{
  "n_layer": 11,
  "d_model": 320,
  "n_experts": 48,
  "experts_per_token": 2,
  "d_expert": 160,
  "d_shared_expert": 128,
  "activation": "swiglu",
  "moe_layers": [1, 2, 3, 4, 5, 6, 7, 8, 9, 10],
  "router_score": "sigmoid",
  "normalize_top_k": true,
  "routed_scale": 1.0,
  "balance_loss": 0.00136,
  "balance_bias": true,
  "shared_expert_gate": true,
  "init_std_router": 0.0311,
  "lr_router": 0.00196,
  "n_head": 5,
  "n_kv_head": 1,
  "head_dim": 32,
  "vocab_size": 8192,
  "norm": "rmsnorm",
  "norm_place": "pre",
  "norm_eps": 1e-05,
  "positions": "rope",
  "rope_base": 10000.0,
  "rope_fraction": 1.0,
  "qk_norm": true,
  "attn_scale": 0.177,
  "tie_embeddings": true,
  "parallel_block": false,
  "init": "uniform",
  "init_std_qkv": 0.0255,
  "init_std_o": 0.00768,
  "init_std_up": 0.0255,
  "init_std_down": 0.00384,
  "optimizer": "soap_variant",
  "lr": 0.00444,
  "beta1": 0.95,
  "beta2": 0.95,
  "weight_decay": 0.023,
  "lr_head": 0.00849,
  "grad_clip": 1.0,
  "warmup_steps": 50,
  "schedule": "wsd",
  "decay_fraction": 0.722,
  "decay_shape": "sqrt",
  "final_lr_fraction": 0.0,
  "batch_tokens": 262144,
  "seq_len": 512,
  "doc_mask": true,
  "train_tokens": 1804000000,
  "steps": 6882,
  "dataset": "wikipedia_en"
}
Below are experts of layer 5 (counted from 0) of a mixture-of-experts language model. Rows are named router (the router's row for the expert), gate (a neuron's input weights, with its number), up (a neuron's input weights, with its number), down (a neuron's output weights, with its number) and show model dimensions 0-79. Each number is 128 + 32 x the weight over its row's rms, rounded and kept within 0 to 255.
After each expert's rows: "gets" lists some tokens that make up at least twice as much of what it gets as of all text. This comes from a sample of Wikipedia text that the model never trained on. Tokens count by the router's weight.

# expert 8
router [100 166 144 130 110 116 126 115 124 125 151 170 110  90 159  76 205 125 104 171  84 132  96 159 103 109 118 145 107 118 128 153 137  90 109 140 181 110 103 110 155 157 109 113 145 166 142 140 146 166  63 139 153  86 121  64 141 105 136 127  97 121 129 103 155 178  79 125  63  93 142 179 139 123  93 111 127 209  97 152]
gate0 [ 74 132 130  91 149 127  65  93 124 144 103 170 105 111 114 144 189 140 113 134  96  98 150  73 144  72 109  96 140  93 143 117 162 124 155 122  29 117 118 165 167 122 174 101 139 151 172 190 105 116 115 109 129 103  67 107 136 178 166 130 139 140 142 147  91 220 111 166  97 116 134 147 142  92  39  82  68 123 138 107]
up0 [131 188 154 154 104 145 133 148 103 127 151 102 123 187 102  49 103 119 102 105 149 145  77  91 151 190 130 110 121 143  86 130 171 155  92 124 179 141 146 132  91 157 115 121 166 137 113 121 109 161 217 110 136 144 191 113  83 140 109  97 141  91 163 150 120 121 162 128 140 105 175  75 148 137 144 130 206 138 219  80]
down0 [125 126 122  91  81  98 157 162 119 154 107 215 191 187 158  76 172 195 123 149  99  96 155 160 135 151 126 116  58 224 151 103  88 111 165 102 112 137 121 127  96 130  26 162 124 105 160 158 127 103 158 170 124 115  89 113  87  70 170 170 149  91  81 172  80 130 126 144  94  68  85 162 131 106  98 157 151  85 107  88]
gets: "s", ")", "\"", "y", "es", "on"

# expert 1
router [103 106 142 125  84 139 149 142 124 125  70 137 150  74 178  96 134 121  87 120  63 143 141 102 130 115 118 150 149 111  77  90 122  96 149 151 157  98 151  64 117 141  74 162 113 108 171 132 155 189 101 139 165 151  84  88 138 112 118 176 147 113 172 130 145  98  81 156 159 151 140 131  83 118  97  70 129 106 121 138]
gate0 [167  91 148 104  81 159 138  77 170 151  47 124 111 134  51 134 116 184 137  78 110 104 159  78 150 101 114 161 140 148 114  89 113  91  80 104 129 107 118  74 132 116 154  98 132  80 171  94 150 170  93 161 107 169 101 117 142 134  97 100 125 101 115  96 130  95 140  80  97 109 179 134 166 147  76  95  94 124 133 122]
up0 [113 134 125 109 125 147 137  38  65 173 110  98 178 118  77 142 125  98 124 111 134 111 123  86 133 114  86 178 129 105 100  55 145  50 147 118 157 141 145 119 130 132 132 144  53 134 150 110 156 130  78 156 120 131  90  89 125 122 163 123 148  89 129 120 137 157 168  79 123 167 141 131 114 123  72 119  87  91  95 125]
down0 [141 121 125 178 122  82 173 135 151 113 156 129 117  95  96 204 173 140 141 167 188 137 168 187 183  89 151 105  74 100 110  97 104 121 147  79 122 103 185  93  97 128 114 203 175 121 127 150 148 117 116 117 161  86 193 162 146  90 141 125 106  76 118  52  98 113 122 192 158 149 167  94  83 119  93 117 147 155  57 135]
gets: "  ", " =", "w", "=", " co", " Co"

# expert 40
router [164 187 143 120 110 143 125 156 149 149 133 186  82  93 148  72 215  73  69 145  72 107 131 164 153  83 148 152 104 101  90 157 122 109 114 119 154 118 158 118 170 163 104 114 132 146 143 152 137 145  94 135 168  92 167  76 124 200  97  90 111 144 116 116 164 141  86 133  61 130 155 198  93 138 105 108 119 139  76 143]
gate0 [133 133 143 120 163 133 122  96 176 103 164 151  92 121 119 146 122 115 108 113  91 182  85 128 107 115 102 140 110  76 102 108  95  92 135  48 110 159 158 101  80 141 134 104 136 103 114  93 110 123 154 157 128 119 104 113 181 180 144 131 145 100 183 125 135 227 117 124 114  82 149 157 169  90 153  71 124 110 131 145]
up0 [ 78  76 131 114 142 195 139 147 116  87 113 149  77 107 119 166 127 125  82 135 147 122  64 163  91  47 128 118 123  86 115 107 132 160 128 112  63 133 177 146 172 169 143  70 165 133 111 114 110 142 169 148 144  82  70 110 141 184 137  75 141 108 153  74 134 201 109 123 156 175 150 116 151 127  76 111 131  81 136 118]
down0 [144  95  74 133 175 148 181 134 108  78 100 177 175 152 150 142 159 164 165 198 120 136  97  69 178 165 107  74  68  97 181  70 142 128 164 108 110 145  69 135 125 106  96 102 155 146  87 132 116 124  95 158 162 154 117 172 104 129 144 123 153 169 104 143 125 178 154 121 143 151 124 142 114 145 101 153 124 143 105 195]
gets: "s", "es", "ers", " years", " time", " him"

# expert 22
router [120 138 143 136  71 154 129 129 107 162 155 116 107 147 153  95 150  89  89 134  70 126  90 127 103 114 106  99 133  65 129 127 124  83 149 134 147 123 160 101 165 158 157 126  42 133 137 164 119 113  91 126 153 144 154 150 112 115 127 133 142 110 146 151 157 227 109 168 142 116 117 183  93 141 100 129 100 101 117 109]
gate0 [141 124 124 125 113  95  63 108 145 148 166 137  73 110 154 143 125 151 131 157 163 132 174 121  67 164  96  87 118 148 108 101 144 134 142 145 194  94  86 210 147 139 100 141 152  92  82 122  99 123  95  89 162 120 158 109 180 135 105 157 147  85  93  71 118 111 109 141 158 148 124  74  79 139 146  87 194  88 162  82]
up0 [111 135 122 136 147 124 126 136  92 108 124  79 121 147 113 140 127  63  78 145 143 213 150 133 131 205 177 127 140 120  99 138 164 121 100 106  92  97  68 106 136 109  48 150 188  81 116 171 103 142 143 108  84  92 126 134  81  90 148 113 154 146 124  81 110 107 143 161 158 137  70  90 115 140 145  28 167 116 168 113]
down0 [123  91 104 144 166 252 147 134 132 124 144 158 138 144 129 137 116 138 102 137  58 106 139 139  84  90  92 133 144 135 103 134 146  66 135  60 135  58 139 129  71  99  75 119 102 142 149 115 157 137 109 109 111 157 117  94 154 130 105  93 144 117 136 127 102  77 119 176 153 102 165 151 169  96 155 123 120  69 146 129]
gets: "\n", " (", "{", "_", " $", "^"

# expert 46
router [ 90 137 178 161  94 123  99 187 134 117  88 166 127 123 147  86 160 139  98 174  58 114  93 136 152 106 121 131 104  69 128 105 110 126 148 117 157  64 127 135 125 194 101 132 100  92 153 107 114 175 119  81  92 140 129 173 147 136 117 107 139 117  58 151 159 114  91 113 136 110 163 152  89 109  99 102 112 118  50  90]
gate0 [131 117 119 178 138 125  73 161 124  59  94  99  97  80 152 114 103 149  99  97  97 109 111 115 169 125 106  56  88 100  98  96 120 124  89 114 179 110 139 116 139 164 205 108  90 111 115 152 159 140 151 132  87 113 101 151 126  99 136 131 119 166 134 178  91 162 186 108 201  75 127 165  73 121 136  82 115 152 150  88]
up0 [185 152 169 141  99  95 135 110  94  93 113  89 114 165 187 116 132 132 118 136  91  96 154 104 120 155 108 142 162  91  80 107 128 164  98 125 113 171 126 169  91  88 138 104 109 145  67 110  96 110 154 138 122 128 130 136  93  71 126 158  78  68  90 132 182 131 162 114 133 210 159 130 151 133  67  63 135 133 173 136]
down0 [121  62 158  94 146 124 168 129  73  80  77  85 107 141 124 126  89  78  84  36  83 163 129 127 129 134 172 101  87 169 117 134 134 118 125 118 154 147  99 134 119 198 115 111 132 141  82 119 156 122 144 160 133 126 121 142 155 128 157 146 133 124 145 157 131 173 177 162 133 159 102  42 144 104 126 184 134  80 126 133]
gets: " in", " at", "ho", "po", " under", "tt"

# expert 23
router [138 132 164  96  94 101 118 142 125 109 102 100 171 153 107 108 189 118 113 130  76  89  82  92 122  80 118 138 102  88 180 123 103  94 107  70 158  89 131 118 121 178 118 129  68  96 182 163 153 121 133 123 167 156 111 121 179  72  97 131 140 111 130 143 130 155  80 129  87 139 100 162  36 129  64 139 132 135  99 116]
gate0 [152 136 174 107 125  96 105 186 154  34 127 138 148 154 136 119 189 113 166 129  81  95 110 155  77  98 160 124  86  97 221 110 100 140 186  73  63  88 123 131 126  94 121 113 153 139 116 164 170 129 208 149 142 161 189 133 120 116  85 145 146 138 114  94 110 108 125 200 113 136 162  81 119 135 142  94 134 101 128 106]
up0 [119 139  80 143  80  89  95 128 130 149  78 147 107 118  81 108 196 166 121 155 165 133 149 127  96  95 107 140 166  34  86 136 131 127 155 116  85 111 146 111 181 135 114  75 108 148 127  88 116 177 133 129 161 120 121 161 142 109 143 102 147 110 138  92 149  85 116 158 168 117 109  99 124 129  87 125 148 127 135 129]
down0 [106 158 117  85 121 113 135 123 164 127 158 159  74 138 120 102 126 146  83 149  79 130 152 133 148 152 133  82 165 132 163 104 106 139 113 179 133 151 158 120 100 134 163  54 169 122 153  68 152 120  92 108 123 121 133 102 153 130 150 122 168 157 158  76 132 139 164  94 132  99 127 166 144 150 132 187 152  90 127 103]
gets: " C", " R", "S", " W", " L", " E"

# expert 24
router [133 113 145  88 135 167  60 158 118 145 133 114  92  66 151  83 193  90  73  97  56 115  75 114 116 158 131 125  92  99 178 153  87 104 136  93 147 141 161 154 195 176 111 137 128 126 186 125 129  93  82 130  88 110 104 139  95 102 123 174 162 135 152 143 148 157  42 126 126  82  99 153  66 157  78  95 123 174 104 135]
gate0 [ 84 144 115 154 130 162 101 147 147 131 163  74 170 141 177 150 120  66  67 117 147  88 116 116 161 144 118 115 142 115 134 115 121 109 137 188 106 183 109 122  44 121 101  67 112 144 100  92 127  80 176 154 116 117 117 129 121 123 145  51 107  71  75 108 182 187  78 115 172 122 112 146  88 139 126 153  61  99  57 116]
up0 [155 121 148 116  79 109 178  93 168 130 117  89 152 111  95  94 115 115 120 116  83 179 135 122  79 124 149 173 129 133 216 106  93 157  76 125 124 147 145  86 103 125 135 166  86 197 156 134 129 124 129  52 135 121 185  86 124 147 103 157 120 159 123 168 202 202 183 224 101 126 132 147  98 111 136 102 157 152 152 113]
down0 [134 132 143 141 158 117  87 152  77 132 167 144 160  75 179 141 120 122 109  67 155 132 148  84  86 146 132 113 117  95 138  67  77  89 203 137 211 132 120 138 186 124 182  66 143 122  75 146 162 179  98 143 149 117 148 107  89  99  86 117 134 115 140 123  95 134 117 131 107 153 140 132 126 162  98 132 136 188 126 176]
gets: "y", "n", "e", "in", "h", " John"

# expert 47
router [133 148 123 112 131 169 134 116 125 154 103 161  82 125 109  65 151 161  65 132 135 116 110 122 136 114  87 123 118  70 174 115 102 138 141 108 126  86 155 135 163 163  82  86  87 105 159 114  76 169 104 124 174 132 128 159 158 130  92 169 148 170  81 184 182 145  90 144 161 111 108 191  85 150  44  98  80 170  80 159]
gate0 [146 129 194  81  95  84 154 111  91 120 138  92 124  98 162  81 110 156 120  80  93 160 131 140  98 107 147 100 144 144 198 153 119 130 170 163 139 124 125 166 201 163 126 139 163 114  70 124 145 176 150  98 143 148 152 133  54  91  85 154  73 154 137 157 131  53  74 104 130 132 114 102 158 114 129 171 136 106  94 141]
up0 [ 81 156 169 113 116 132 126 150 117 122 117 128 128  97 140 130  95  96 200  79 102  90 130 117  92  61 134 153 191 167 184 201 192 153 127 157 127  74  84 105 115 141 120  84 106 126 121 157 106 107  86 166 101 137 121  82 103 108  98  90 152 129 127 129 155  97 147 156 157 169 170 114 149 157 119  80  89 132 178 154]
down0 [100 169 130 130 110 108  69 136 156  75 172 138 192 142 197  78 123 108 179 118  17 125 108 116  98  91 118  96 131 125 151 127 137 114  88 114  97 131 141 105 103 109 154 126 128  77 125 144 144 163 137  83  78 156  85 131 134 129 176  69 115 130 187  96  77 112 104 164 153  93 178  72 142 161 174 117 136 157 162 127]
gets: " the", " a", " The", " an", "The", " A"

# expert 44
router [127 121 123  63 110 160  92 109 114 128 145 144 118 137  97  72 171 154  93  78  69  77 110 106 110  77  96 114  80  89 146 131 127 125 130  88 114 134 133 128 220 184 127 130  88 140 129 176 136 125 128 141 109  66 176 138 123 124  72 119 120 169  76 130 167 171  78 166  96 137 143 200 118 174  78 142 123 137 150 188]
gate0 [120 114  80  39 100 131 108 123 126 116 127 190 135  82 171  99 136 166 103 127 101 121 174 151 125  92 101 113 119 125 176 112 132 114 190 114  42 149 162 136 173 146  59 125 169 115 140 121 119 158 150 161 112 114 163 144 120 178 120  88  95  97 146 129 134  97 159 147 107 101  98 147 184 117 111 164 133 148 182 209]
up0 [124 104  59 131 134 157 162 130 185 171 213  96 129 114 151  86 138 146 141 158 109 137 126 131 111 148 109 134 111 167 133 109 145 128 149 128 141 133 108 148 132  82  82 190  58 111  90 171 151  95  98 153 171  91 130 143 196 132 145 112 130 115 122 124 104 112 109 134 114  92  98 104 107 115  85 138 125 102 127 107]
down0 [179 185 110 106 168  98 117 107  80 153  84 143 137  83 134 121 158 187 139  98 131  85 146 119 104 144 176 113 147 145 187 142 143 155 155 180  89 128  92 160 152 148 169  31  86 125 148  69 170 127 169 106 181 144 139 121 130 123 158 138  71 117 154 135  88 119 133 133 117  85 161 151 220 119  83 162 168 150 147 162]
gets: "ll", "s", "ss", "ck", "x", "es"